{
  "hidden_act": "swiglu",
  "num_attention_heads": 2,
  "norm": "rmsnorm",
  "attn_scale": 0.0884
}
Below are experts of layer 2 (counted from 0) of a mixture-of-experts language model. Rows are named router (the router's row for the expert), gate (a neuron's input weights, with its number), up (a neuron's input weights, with its number), down (a neuron's output weights, with its number) and show model dimensions 0-255. Each number is 500 + 25 x the weight over its row's rms, rounded and kept within 0 to 999. Numbers have three digits each.
Before each expert's rows: a language model's description of what the expert responds to; "gets" lists some tokens that make up at least twice as much of what it gets as of all text. This comes from a sample of Wikipedia text that the model never trained on. Tokens count by the router's weight.

# expert 53
Full stops closing sentences or list items, plus quoted endings like ." and ?", and == section heading marks.
gets: ".", ").", "\".", ".\"", "hi", "==="
router:487472541515503460501510498460503500479503497463477483533473509542506489519459482530540424479464523516521517509465450511496539507489524444510545514490439499509507526532470490508500526493473512438519491534475471486465522491546491540525538538513465513479509489486512511505507524473479490532517512499496441472525471454487482502529516522506471522528504533512480512465509473517471540482540505485477461530493479524492491514479497435530497490519481487521490504485465466469507499463494471482477519499536527523498512489498493515533497505509542502455470473478499502492489510520499482487488504503564549503472514467514555487474512508510492491501504524484536537478519499534499456500471461535492484466514464552500542528533511492497523487503505511497509485504506456477472474510469478
gate8:518521522491461527494507567480481502539448535527520519486503501524520545484523474512533538476515486519499506506529515517507480519533484466506515479485532530484479506530497526531489491519535512530510468482504493490495510495483470496529535468531506515547468536477526530501482490482518509487503510478513510507503509528509524515484535458480520552505497515513530480515511521486529495538496483513573449493514472501530509529456536532503468523528527520513550502560495518494471476517585488498471512433531489511452495504509498489497480475513513513447507505511483493519520470482565486522546474505554486520498532476523529487520469492497463506520514514504524489480503500498497524487464510523510480441495511457556494477501482506490478549484521504481479484460486468477506469501486499
up8:491543511474469512492465494498440516502474544513550476536517531488540516476499509485496514439480497534508494486519507499519499501476503505523493511489519523469503533502482499540532505489512531496475492474474522500541513510472476495526548486482494511516471506499525513517488493519528496493502532421503496471497506508474456523468473503509512517445505526491532491510496506496521506562531504523526470505494498497482497512469536537509487482499540543515566498546545543494450471530535527469462516441491512520471489512509524481505535514512523502451492488488449477531496486512544465459522481471529494512492519518495486446484498467515483473530516502530508488483490500490460508513468527469540469482473507444553514487541466506490460497478484533490507492496468469476480507491469492
down8:486519512530471477511493505488493469492469514476510440521470562529511495510529504542526534492506493527493496477467473487529496483456479460513501462484511503422566487537486514459498519529471501455498516524460464505455522490468486454477498474498537534491506506504505469491505455479507446532528439497495469486481512487516538465503471540541513526479481519460458529507513504503512517540517496548493489463540491493500502520497533502493480487499523559465476523495555474475485495495479514507493526527503495504532512549467515503521484483486479454479505527493480495500523481508530501483470447460503501516443515469496442530464527485507496520510500496481491478487499494525502521532537472469505514501505488527485532489532483509471457502466506520492498519473523515485498510485509487
gate9:447493524492535509494490486482536511502499502525493518538552540518532494516461490535453526486433480510508547513487503519503475492516506538493465479493541533523510490497474481485484478537497489495478504481513511469490517500545476502498504527450496501495541516496524527489488508487501503477463505471528508485484515511487477512436500501499483471500485502487532465462514506504502497488532454537484540567519487522467491508511506515508512515506483505493506520482475518452471511507517546481590492452491504515513492466486536510424490515478518489537492476519472460509487547508516506509496494540529506527500490545482480554484489523501511518520523497474496554517459522485495565467458548491507502496529472496494529498512498474508469466491478509497501494494509452487467510501435489
up9:528536479502503505497531508517455568493479511491501466475495481462501489488487538451542476515515504426515499511539469488509505543453497453484519497504480483485513551514497507545524479495502503475485491501506491506493486467487485468528499523545501459517477463519483460506487524545503493541527486527518475545502502431512536508530484488523470541482515478496515509538463504508504471510498489495534504462508513499516501481522475494533466501504496445495492467495511513543468500512482469556486503510552507448528507503499455512534476527540488522481453519525517509489480505494500502490459528501496526501487484471502509495505524480519479474452497523535480457495510483511494514549545481499496466477508545513475476481535497502508537524484499511499476517519518522431518526545546510
down9:542520557474571475514513489517544561525497514474510487457508458526499463495482490466534530506529475513521467507517463523528491502461527518501523475515526474511479482511472480522512505513502522471517503493478510495475497513514523488516464493447495526475482486489527479498502501513505498505509546487537496491511521450547466516518501464465484440560472493518497492472475486506524498508512479489538516509518518448522460537519523484494511510523518491504501447495485488549480534524504467532512493468488529523496520510497517524503493493508485495496526496497445503512530499497502469517519511531496494529543470479472472495483521494498522412514525498498491505517509435512500466496523471504503461515552466530525501498496525506493478510536472530551533543517541445506504489480518530
gate10:508487471480491455513512523502478481499473536541496522516483528462516505512421502525464494536525501486455522511505489535464524485515492531520500509529523542507449518492503490503528502468489511503496510482510471524459527496529488537485517498492502483488491496484492491479501525508438520498509511511466543480491468503463503547493498507500501499495474529487512514516487509480492465485496474515518486517543494557527497483476507521436452496542510502532540493516529522522525480504442479519515577492503543549509457563465508504502475507521492498505481473476475477499470511476516507496542502493572506502460522493498515497464518531506556505495520506510499506501549477493485526507512531514520534468492570558497515542516479503502519525492481497465495525495524482466491462535496513
up10:509493535509513574502465525457561538542518491462479472514472508534481475483534502488508505495497488470517504503499515460481486508460509443512481525529513464529545514535459508503500493503517491498507527534496514465487440517498485497480514504529542509521492494525509458504509493518532504514496516519497504503523528482542497466492539537476482471494496483514509458456477474528503527501511494495471506460470531510501462520522515475563521468436506490476486506481528502517487511509517522487482464519468490510464527415564512496493486464468516500514513521486521513506498518515513491514507514493435522509534496490489531475508472477493442457507491492482513510498449472501476513519505519500516507462492465501490499433442495494534489508496533500493523498520515476533501543487518471
down10:502502505485507511482488516519488500492489525555515469523486541479497522496460485495459490492482491481496479492484514477452516559492483501450502521523526484543520440482509510476560490490546503458545570529499494506463488504506475539491549479525528505513502466430503511499540476496514491530523475555488495477474499509473506479522509500523483514547491506531479520464474463504474450487525511485499482503455498463490509508467533543454526465454515503530508495514515510460508491497479525475490503519498531537471463493494501540495481494508467521529476539517498512507527499510498514490529504482508536523458496552517540489508470517489498496494503504523538473493494468473483485505464548493481542538463503520467505482521471525485506512488477503470491528516449460467506457517520520
gate11:500542502486535504508526521500482484496525468466491548516548514521491467490470503519498494518448527482496503526515467499508458521479480490469450491569489516520491552499491491484500510507499497499507503475469449468476483479482534490499533488510478499529521520485483526512533489507538506501506455503480484519480543504487458508492527466498515524554544521454500520524457505489529520510473486495448494495476499509479468531546516474504511471488524459516538510504515456493504515491498473533505515478470509535505472516523470456503557503477532531496449523509460511546477525496522563536509491502527514477491544467500498474514497484458481491513476498486459482454474503475465462499531508520505482492489495520520449532519480525480454524496485490511509487535520462526467512460502449
up11:494460512487543489484502462486530501479467524523490475468476482485470484522500487468490531505526503521493478513511526555510509517484515507482512477491519426505521461491536509502530536456481524493523507541567521521537502534515477516496495527456499500478497494510528513470435516469502513485505565505478495468512497498505536508486524522485461496477488478516511474539497491536491474542539510461530525460531521546484531500476506500487486517482515531513495494521498513531444500496507529450528486488517450484519529501506486495454450515538467503479518454504540489468541481556491512496494445495466500544499503526480490542496492496493499480507487493530564446473484506511495511467485518486526529503534520488499535490513502463495551509504513510496479498477499509499539478491496549
down11:500524493490515542464474510515494504521535568486482502491510449479526520496526480440486520479469514504499480517501499526515528504447517484493514474504491473487526498506536508493521531446524473485463518515510503506496421467496529499485468537464486497483482494532509502468458515500488449458509494532469458486472551507458498518525552494485527488494490479494472507537464496515475510532444500490516489512469536507476452477552490500484517533489509510485503497499508506521493510518501516481508486499520461457481505458485485478480466515505474513444440503478539496479504514498457517455520496515512500491485514550488477513515479524514469520494438469458532446481475525510506478493514534528498488496471527493495492506529478473481495474509535450482453463480478499492515513492523478
gate12:541519533507523485488494505514487509521498509465499519447472517500509477495522515522459482485540521538497554505509476482486509472512477491511506477495541530504495542449489497523531481493473495523465500521513548516487504474475530483530518497526438487508468474536472497488489479536473523483498562505474508519466513506458516485475493534461479461460511476494513500517476504483461497478494496481494522521459496490467504479536547489491498476491492512496512504486518511556531452505489481476480515476506499514479534515532496525514511479501488483495500483486509494481494493515532502460481484525504518510563514428463507557537523464509484517537487471476512483487456457474498482472502464545462505473480494485484499463455496492518549490526485526430482493463517498466565482537522492
up12:462450541496508523488534532461486553501488527503502524503495553549512510542482507507494470494560512477458510485486508513488470463491476455503519506532524518506526499508469540490514445493499510533481479513500528513503500504523510538530508518559490500518512539500561514472524505509505521501470522493478482500544520519474466507500528483494479446476470445525483466522465492518547535465489548492464553485527521504498479476473535520473487493492543519509524508499500521528498470470468496474501514509455491498479500484536543489451516475506496524500527477504478505492489487501519468483522455529540525464529507444478540507471506500534478536510497494523498506536486500456498525503489518526476532490502505502501497460495504494517506466492521443491496499491471532538515481531510448
down12:523464521503494507459504490507483487515527494442445506484484449498470482488506515516482453488472546467482477461478517499511516495515506476554478489502472498437530517480522485493536508507474528476515499468538547526519499495491548566532498477493534542475531479517513494508491480502521481561478463471519483463539549521459534489511494476503541480503491476502485499509507523505482539479476487543483526461470535513512545502522476480500498483486510473516476514543513498514542448491473484496498521486487496513487515520480540483481473469519484492497452530517564485489549470513466507517483515501469519516503528490524487510497503504501530508504491484478504505492460480529494527517511528543505555491495472500518490480499522565486509505467500514456482476498532551477466468477491503

# expert 39
Colons after infobox field labels like External IDs:, Owner:, plus list hyphens and en dashes between a name and its role.
gets: ":", " –", "-", " —", "):", "="
router:492493530496467503471501481480502474445511473469454487453482462523482510529458515518513517478545511469514521513512548547486527525495522470530515490463465517534478507464491516496467527517483475529477485476510492460536479530479485501459523471491478467491520480546544478532504515469499505447491471455503475511490461474481503527498477489498509523487508501528479488479466515455493512479473510532518549502483489498504475504483502472515483447547448526534498504462479478494546518539527497490510466499491482553477495505507504506471488474499507508506536534546501509485478479518512494486502513466457477513516522490501489521507495478520495511499519537488503485466530468500571490454520539505456468491547494502502501479560511496511539526493496524458524492525495461541457512536511509
gate8:490484523497518507513468506501512471518534464477468490471495495493532482514481520537522520535477525490466453519512511523485509473522480484469556523517507495434510489528495499515492473493499487516522462522476486513510499501505490541484493545469513497509510521509483491562470457524466504478500498504491486520493486551506529480482504492487484491517502536484539498484478509475519512541513503466537459465518517499490486528517487496458471518546529530480494568485485488478492518498494512446442542536451524536461456483510515479484503518524482497508512489547474505550503476534470492459486478526482534485463447497495479517527507501517498519537477502472492502511538512508512498466497493509518501480440442449512536507499471486494511471471505495427456469501504527504491528540512466
up8:475516503507456514495518479481513503499477507480470497474487474486523503498485515483487504522449529520480543482503513479497497508505494521470490489500452451505534501451519510515476459516525471507446476514458509449504498479487506499485507485456497504504492493491526451460511479515524477496511484502471485508524507464523550440524471520497554505539498531546477530527477473511493535514449501528507478535497511489506476518522497537494463476450470489448517499510531485506490486476512541516515526523506501490512476503444465525492498550514546523491492554484521524500505496497519494494471534546476492488482476549530504495537490521475489490468472501511500546517470473499524582455477493486519487505500462433531507514528519493484499524468470455458507535474515489511515500503492465
down8:488504480500485483486518478498485499521488518496481479484523496503509472498520480503504499526500523508512489488528437488479493510521521460509466519529501530533482489505474462507501501502487513514510520521517547560520494513524511470478544487502531512511541433499525518541495498520482491495525510522447514488524489504544437458490503458557495512509487512450470543529508525480498509516490509522499492495480473516463549501499517474498494460465526533520490515506530463517526516513490531459517545515535509534519501556466480515469496491537484486494513524506534499501508524525471516454510472522460501538479470435504439567559482481517513487518470522526509485533501491467518529470464519491499487528498449491496548519495499512527512532523532494472494475503529540522509465458508506
gate9:493495498507564505500497496508496506493507449529489499567469482506517498505487484515487533545512439480531451534549467511495496509476528548521487508499488490513522571498509478501499502529530492487475486475493459494543511517478485492529478489503487494563538489496496458520509448467497489521548515519497477478504506517491516516475497498534491499521469507485471524507457468483467523618494473534471493482490495496511495540512518467468515509493474530479498527462477491516533479495434515492481491503484494498515548507517509518454493539502507484526472500515505466544503501490480530508491503507468502498516526521460482508511527495553536501519502529557477540462530502499517479524502477482496495559538512515487485506491482462514517509505523497484491502526527508472522515507466517
up9:564525495506464494506529544511554523515499565495510485500522513474502493518525466473513496494489557472499539495449550483482518487515476464482498459510481506508510442444531545530531504487500486506507536498519509487541504485553496499467488510546495470482506515493502512492525525519476518456459533476498526555471470529498470522469521466496502485446520488516540483497519529506506510469501529525549506529512542517464505461493474530510457527506544498534488477516517533482491531485541516468501469487554470498473488494470488514536522490508489520477534490523506492459495531535496551506509501513543487475517508498515521502482512507502474488480511514473508492538484535509477525503519505510507496448473463472531508494491507522496472493466493480508522522482475485498492451512551480
down9:481496519511519508505476547507504532498498473485505481533476454466494504498475520539497549507507472486502491517525542464479518514497511458492525459482498510501512503505472540482572498488473509462451548478513453502516478513509454505460540498522475500496488523486546497510490465460486484482528486514464478510521514494515486489479489503565479466520536481516514528491502439493440486524534504500474510485486513526571511508512501527520541484487463485494481545516504487447487513517500529486443494492439525493498492473499524470546492506489493506506479502474486475525539513495465506532545496528477517483513492498462513494525487483502500466493476523552537521503502475454518509488553505528509544449505486509497517513461510477500513477510504496501473534537497529482521537480447504
gate10:476450522494544494478502461485512479523538520512455472492483486515537458498481506481452502494564509507505502505519515511503552465488474524486463508530461499530533555495474501485516495486524497464486504508521473452489516514495515458492496501510522478497533526503463490492474527501517542483505466497489458531501518537501515467509497482489494532520516488491512526506514490463484545507505518461481498486526516514491564485489520543538500502512514542502509453556511518526563475519524489485498491527484482496512479481495506438489472511481502496515479471507501549499530489530506480537492498503519478497481490539484507500511478476452517528498497525516543472519497515515459488486501519518462463540479493491462544518529481464478472548510478429564464510510532477497499492557497518
up10:474533486511513502506517500501498518514462484538510494502519489536500501511490494510513468510479542535514513504498502562506456493520512462474574495489483536478539517497490474544517513514469455528516494534452552536483536503528467516498520537491471528491492479517509496480480481491490498532480516489501516504476488521503481533490507510497472489450507531517524495546457515488529479506483520493517557550481520477498517453513502522524508515517507496517442493486530489524502515443501474551538477511471544523506475515533476567516479483496478516532529485510494505509477509479510519498499514472515484519506514467540524474502484507492479487472543508502519515469489479444515532483486493506531541494500518527480498486515472559493547494524525549477519518464499489475429524430493510
down10:506459475467498504513471472512521485531501509496513492492448504489512479497444541495460525539517461520509525480501520481542514464510498486446486495494466528494501521475475491498514462514474532466471491510450523493476509517507498546495473491458519533518481486520515519476486526455556500517445506533518493494514482520484512493446437494487497513483470502501527500507502472513477509524486460494511479466531507537503508506500499496502477481507484462493482464455481514559504521468490489514511477497469540514503502475514496520466470496468493517519484427479507494491484504537478453546492529519553486520488509514532539505535543507493536540518502482516538530495496501454481497486518472460470492504415476535447496485517494518497478484519470481527495462482471511508481523484528528
gate11:536457521465483528512507536493502508462530505530475492487544494521498494469513510493522468513517525509473492485462484524511490485449495501512474517489509502500538514525481445510547550502499505514439481548482480456502471452507475479502559511515503448475499477468492512513487492511524513503548505496526495520481529496498484519514508458497553523466496442529482466507512514498514503510516488500490463474482447447519486460531505492525469490501459508475523467540496491514494487480489510522464530524479489494496494524468524521502502538437474532482504512501490534541523529531471548513503521535478483526490514473512510502494491515472505519514468500484494476436531446465494526500478515510462494528458532438492522501549480505529477514457519458516492508488503488481480488493472507
up11:523499498530446490490537450533474521525530519495507467458485482506504528520511523543477519523484485537528446537516484489530511465487526493547523494479532452478501524487492504487506542534467512494517507515533515498466533473473500514516487526473512485492505488564508501495518472477510472520502492494473468471501502483530453533475509522507486477514479490508508468479467493479479499444429556486508499513524502523523520560469501488500503503502525532530502524510517469469480530477521501463520489474449480490509492510497508513519547490508526461468519501520525475546532539467522531494479479472533525506536476487464536489453504539487542536514486473526483482481502508500502466500501474468539470511459557500509517491539459480508495484535490531522506506492479521519502498499484448
down11:458472505517536490469514498493513493504507498513479494516480454518474477509505454506487462491504512515571515513462477489470513504497481486451505510495515501497528489531463486517493469492514476469544518506513484493531436523544515533500492472494483532491483506493508529488542508525484546507459542507480503499484473519536506472482496522509471495484487518506489539475524499501518521513561522473542520516524482522510430453494503549517506519521498540450476512478447522516492543498500512523504512485530509507440517486519499522519475508504505483489442520522560477491522469512455494468533499495533505520501496507524510511506512510504524503499542503490483497555496544537510500490533472543539486541563460550538476476498493494528471477536478472500534523462495505521485515503484478
gate12:508516506480490530497504453477516497511529446460453484462474493503472555468518484510518530520469466481487491486529512493505459490452507486511521515514558441528458515501487481528510506468533482501504470484503488498466519494483525499549495491515452515519539508454461545496525535507459493462479544508501529516545504468503509502466504492514510500510535535472479511504527517493468495502528484502531517442525437500484496518520487524447514483523478495439496512495495491494481516525498522487528458484485516446489484529519487519498552468531501472484470533514523512485523480471486510481493541494481546515482466517488502510529453489503477523500486515523462472490457497479516450505515464502497458485491521485511546541450512532516462499535525505493522496485470486514505502508497524
up12:513508500483520524465509484467534512498532476473466493430462491484515525502511496528527518525465490474493506525511499482562463530438492459513523496530544412506495503516479473523490503467521452505477475475521492498493492507552531478526510523485455496547528480452495529495528525473484478481466504525499494503531526502516487516467514500510528483500532514503489497532522503496464501497526482482528515459501462521520505457508481515452493516506507529472525551475486477510504515525500560496516474487468536472510500482507518487495521464526488472490488530514537501458513482491456523463474542497476530511513466504476510501526471468483496519516502523532450478486486504484532482505535448509518472500512517499489539539458541469497480498531516512501479528477470506546506488502482545
down12:485494490548524510506508461518501500470524531504505556559504551513550452559525482498481518481507532497555485503492506501479496496483508507543472512520539491506493481529481513497507515479453512496506466510526451501519539473466500544498487489517506528509469467508473497485467526488548500508515524533490521488508525461496532493482475497515476464556503526503473448505490508518500493501538508493470450529526505518482495539495510534518515490476510484485529486462558500520456452508477507544487477460479475480484474532520503518495516515514496477490464537509509475484475508480482509476509425499492476520514509531522482494430486499523500501542519488469531493536523514459509520536457525490514490506489508528503521554495496507489502505485492527485488505527524557516496507468560478

# expert 55
The article the/The and hyphens or list dashes, often at line starts in bulleted lists and in compounds like south-west, Desk-and-bookcase.
gets: " the", "-", " The", "The", "the"
router:534464515506544473566473498500494486524534505464501486512519511507460473523581467456490514515519537458459515486526458541465471475559551520474500514521529505533501494521553489491497502488532461475534493465475492527484507503488490482482517509509481503482456502475490469532478491474532513468460520478487471559496458471505483505485512468492496497510525485472533521467521476512464480513546471460470473532488490523530518509504471479501494494467512498489515517481495492469465480463513524501494406485479513517523483505491499483478517511496585500497492493481507499501483498515542469498480537482553518455510507509500531506470507500493516514505523460493511524463519498474507528528467458476495497498488535491501487509521474506497484500515461490486502510541521478468492485498512512
gate8:488491484518535540523505526549505542471523535551522488504481485487517490511488494552546502501465512563497502537478515535456501512514486456526538495517490495505468520532499487517526468497474441521474521495496492475482505501449503490462499495530527460504545492467499487464492462483497484537485491484465476469484524468506428502506497488489499520484502469502525511477498504479508519498527482484467464520477491484528485446484501497488531534478462434494497486496506465518524490552496478496488510446503490552483477528469528458498527469487495524500526506490468501493521528549486542499497506494499530483485528478466502528490518483521490529458521466511502454473518504500555487508495494521518487518505522541530497472488535502440503486466518529498527480459477491525501465478543480
up8:485493492509524529520510527553495531477497522539546481510474485500512489541497485538539506511427522524501501527473496527457510512515492470511546512523512493488461522497498486503504457501487429506472507527534490490486517523470470504480480510521510466525514509463508489463494451467511494526493480470472461497502478487528449507521491459474502526510502466498509479450516506509516530471526504492470459504473489451507476465499495494474546548484472462467515495492511478534526496553492477477464507429499497539485481513469517466505540451484513530496532490464487510490524527522497557495506508510497532493490505494458511519495533499515490529478512474509506478509510503502551483489517483499550482508507529528521484471473557509437513474480508527502516474457487493537484481490509462
down8:492505521493431490483524482462534517514484472476496498491491507549484498505522518493513491481489513480512490477500503500493487522491510520480484518498509488486500471485550470513482465496498548491500514490516517490542472530523466458500471517504528526506505505535510520495475496494514540471521489543502562513487434489477474509497466485493512480483518497533451500520487522473429466508444483497512516515531484470501483509477518503494517492471503585475509480512520570533521505436509484526511540489528522453514514512515513530528483534496487507502508488495503479499443520481537469480513538497482500497457458509463480485452475494498494524512499508512492509502503526484487513497479491494489526473502497522419538501505442539508473510483489461509492535493525471506540500486420526
gate9:517465502482491508492462505502509464484469483535476471490448520471560543519519455528446532522481551506468483527445476513479511504498547500504491550460501476485510518458459475508490532537495551503513499507491510483503457525492498514508532515448516559519518497499488478502517492413536472478539544519490542483499517460477525475560538517488498507477496489491485505497481520511528506501469499500491490501532503494506519460522479496465523502518539483511549509534492468525503499478476469516484541503508509512531448490505482508518483509494525527524523523525460516489505526511500499499496507490479457480501501488525469491503526450508465465524512537488509489477477508465471504461471499506487477461439524471477503510513466522465508486485519484460492480482475525513492512535498479
up9:486539512526467500499519530515499507464513540485508541496531487521459463502476508501534475497462433519540507508558512462519497507522492515490495457555483502521483483501506511493498471464511469480489498514469493517509496480514509503463490494539498492443497508525480486501495503538463510526479509475485474493495488504515484515437466506525508491531487531513504506519564493501421469496549496516490520506499511529509489538530528527518471503492493493511477522449527469478462507535557493470527466476489473496485558510498515510485516472509498482483500500494509471545518485497487496496477464497506556528489485479471472480504507494524501478481499454473510512522514494520536501569534494519521518549516485510540534502486549435489509534481482522515501534523531471489479470453524529
down9:483518489497498517502497529508517479509499505495513503495520507527447539470507526481531463500493498476439452464495511465492488525487469471472508506491477516498474490509501526506495500466484483511529507495494479556503483534543502535477544548522476514490480504505504504516494534505485462499480510468486477464532509529508534511462465490486503495511454525418471492510487497513495432499498478498511468501535485452480501549507534513506470518505471508502505498525467480517494464477500487510501472524502458510551491537527478507471499513551461526497502513501525518530531540508507482537498523490484484481518504501508506562512528488453519517505494544479534515501473530538453471505513513425530495466502534538509506523497467453482470506480524508539519527494509486514584503506519532
gate10:523534493459499467497472505508548495505486506516552505526529540506527524538485516510438493498521479563516522533498496456510480498512500549488521490492529538477496464482523534525510460488485488485458488483488503504478543444485529510499476492491521511501494458519514497504484485488479488488442483490517535465522486486480476516515552490500530499511515559515472501534565458511451531480477493514494472487523487487499480468494517483478456502491482499500513502521508511495442475491464513469518527480496497501494541485486480481498499512496524429537527454455477477504455509484482494522494513487532470517504523516491514469483485526508531512571441480515503475504499495485537515505513500513497530528486488500503490520490472475467496450565516515524513483479533491531465512457480510
up10:572471511515506467492503493483509509460467507467496462553533503532529501491482491452481479499525455504523464452512509467522477534525532537451466460528477530517492514497474500506506485487509484496487504539480499534503471461503487491551544519456491489530433497492490473442525485504472519473529494478488525536485501493494504533514498487537500525477515490503457484536459484487512516525501479506514501505481515482447500477465518505501471497489506488523465445514532496534467504458473511497485526510476503500501541525546460524499498476500507465497506506523487541517507518539511508474496503483436486483483505460473457463502468510521543497529431507498525495525525502512493455498498490546543474502520486461468470512506482513488513521483470507483513483508507469494488486497452479
down10:522497488470493491468523499462485514492491437513489475448521492503552515516481492483551503519536510493519505499513515521529497523489499535484486478501490482501517458486508487482487504509470541563459484539514528512549492491503491473521549518514498527525480476513470506505526536510462503508529491513493500469524452498481519471469476471503555443461499514537463464520478530486484511492540494501506510490480511486480492463482500486513537532512520504542467532531479473551471530474524493515445534472496527510526510505520493499484486523550510463475466510500514531515541445504508474514461501479479498524497531500491496520516506495529523530521476465530517490483545509529457488502516497521479518509489482511480489515507464511464513511511484504463547530539561472462492456558467524
gate11:462480505495493495556485498509539446484509465480488502562441521542541514485454494462472486503478484528504501485511499490506470515536524514490481512524531465481527502538509542506466514514449504511467513509505488481476492446474509503493482480497530539525526496488534483483497443499490549445503459527490563502509475473549515538507522495509494495484510497516460501501511513494520500557508504463460496511493504514486522532495521513524467519527478516552515453516492471512455518469489493469496475491491505492491511538499491507498525520498513501511492500518532524486485472469517496507493554521496528470484521501516511513569548491504473496484492535490496485500511486454491471463470473513492560530481483462546496495474483483482512488485498491534507535478490537583491501490480518
up11:508525537492487535494524526473478431501501466496477514540470435516455466520507539484520506452481476505526495470499516541504458483508523485521527470521482492466504518496487519497480495499494540507526503511521484515460489482487537486515467531514502482490488492522487435498530481484540512454527519489532482510531500507519492516486476519483453522544515529518495505517494495519533499463462503521491517522455449494498496493457486518519523508511480495517480491492448464511539484501505516540528529515514535531507508499496520457538499485507482481522528465457528462502514501510501489559491510528536486504531515503489481538543549510499451476469527516505497491469520486465476497471441485559528519557477525502492506469450511533505483523460492496508478519446494477509498501496473505
down11:533514514512510502541489502479471451485493519522486498503520449477494508494504545460538494510479484509509502469529519554520469527457485525492546510525467516490453477486498522494477510480504477526501517459488519471502468495463494477472464496517468484531479489503452544516510458518525472474466561518511466507507513502503528451499486492479517511515504502483534465520508503479505502470516482534500507497453479496493535523450485513486556497493539523512515484466476506489554481502485501518509529546511531512461523486499461496553478532461501519514518475499516465486471533502469533483487502513506495493508509468475480555525550520456468550483519515459529505490496513491487546501453519509543469507509525465484485496464477503491519476465483522473488487435505529496485472517518457
gate12:472492515496524524456516503514499500496497541501525513504488511460565494473473521499502490511443530477462529515510503499491491514541506469543505495470477516479518537452506505494502495483483504481477448468506481498491493493505471509521513500476524476515467484548489506491530476489463487524462485514495514512487472471488493509510491504505557498489523501543482521482510517505495539492488512530490521490546463474491462513511503567524523489528513478524480477474476441457480514495514534491506462531436478503467493454510516500498509503467528518526492498556482485491551500515473541502514529503530480503508512522517473446512549506487472474515492515495560468456534549457495512482518515532526485491432528466524490499529512495526470463491463523463505505509550488459513505535510468
up12:522500504494524521470507488495473536474466459471489483507463485517547483525499511523495463490469484498491497507550500527497504503479510519504485521462465536461529525441558494489473477456537510519513487490516456455539510515501465507506496536470512511497528517511512533503467494500484474532460478478509557480501466491512483509502494502507523520489532522503503529506487471521553527527502501526509517522486493504523497498510487536451516460513519473489542468487467467496512486481504490501513492519489483461518497511461513502520515472476499571499508503490491452543526483499488503489502508510494527491501474496497503460449495461463516480496544485492540525458558511504471466485499547467559530496426497501509484495546482531481436489472475519460476472475528493481502455498477486
down12:536476452515496488542525510524519480505464482495483477498459502553518531536562504492494501479465534483527494488505495508501494509482447496482457502501508522493483472463532483474494458452508515496491477477476542452515518513525571494508498524418506516517465505481517506500517485465458464516503474489523513495474496507532548471518469464494492510467491484508508545456477502534516520526500523535469498492487498510501485458488482515450504507464488520463494540540495546507504514483496515477507493486484523494517492531455492484500492507472505554491500489498506491531468508484543478490487485474490487470469524504479482496473531519490500480507482479503461539497494535487503449525459485525497545521518545491485502567489523499527494501517521491436491526459537472511517542510532504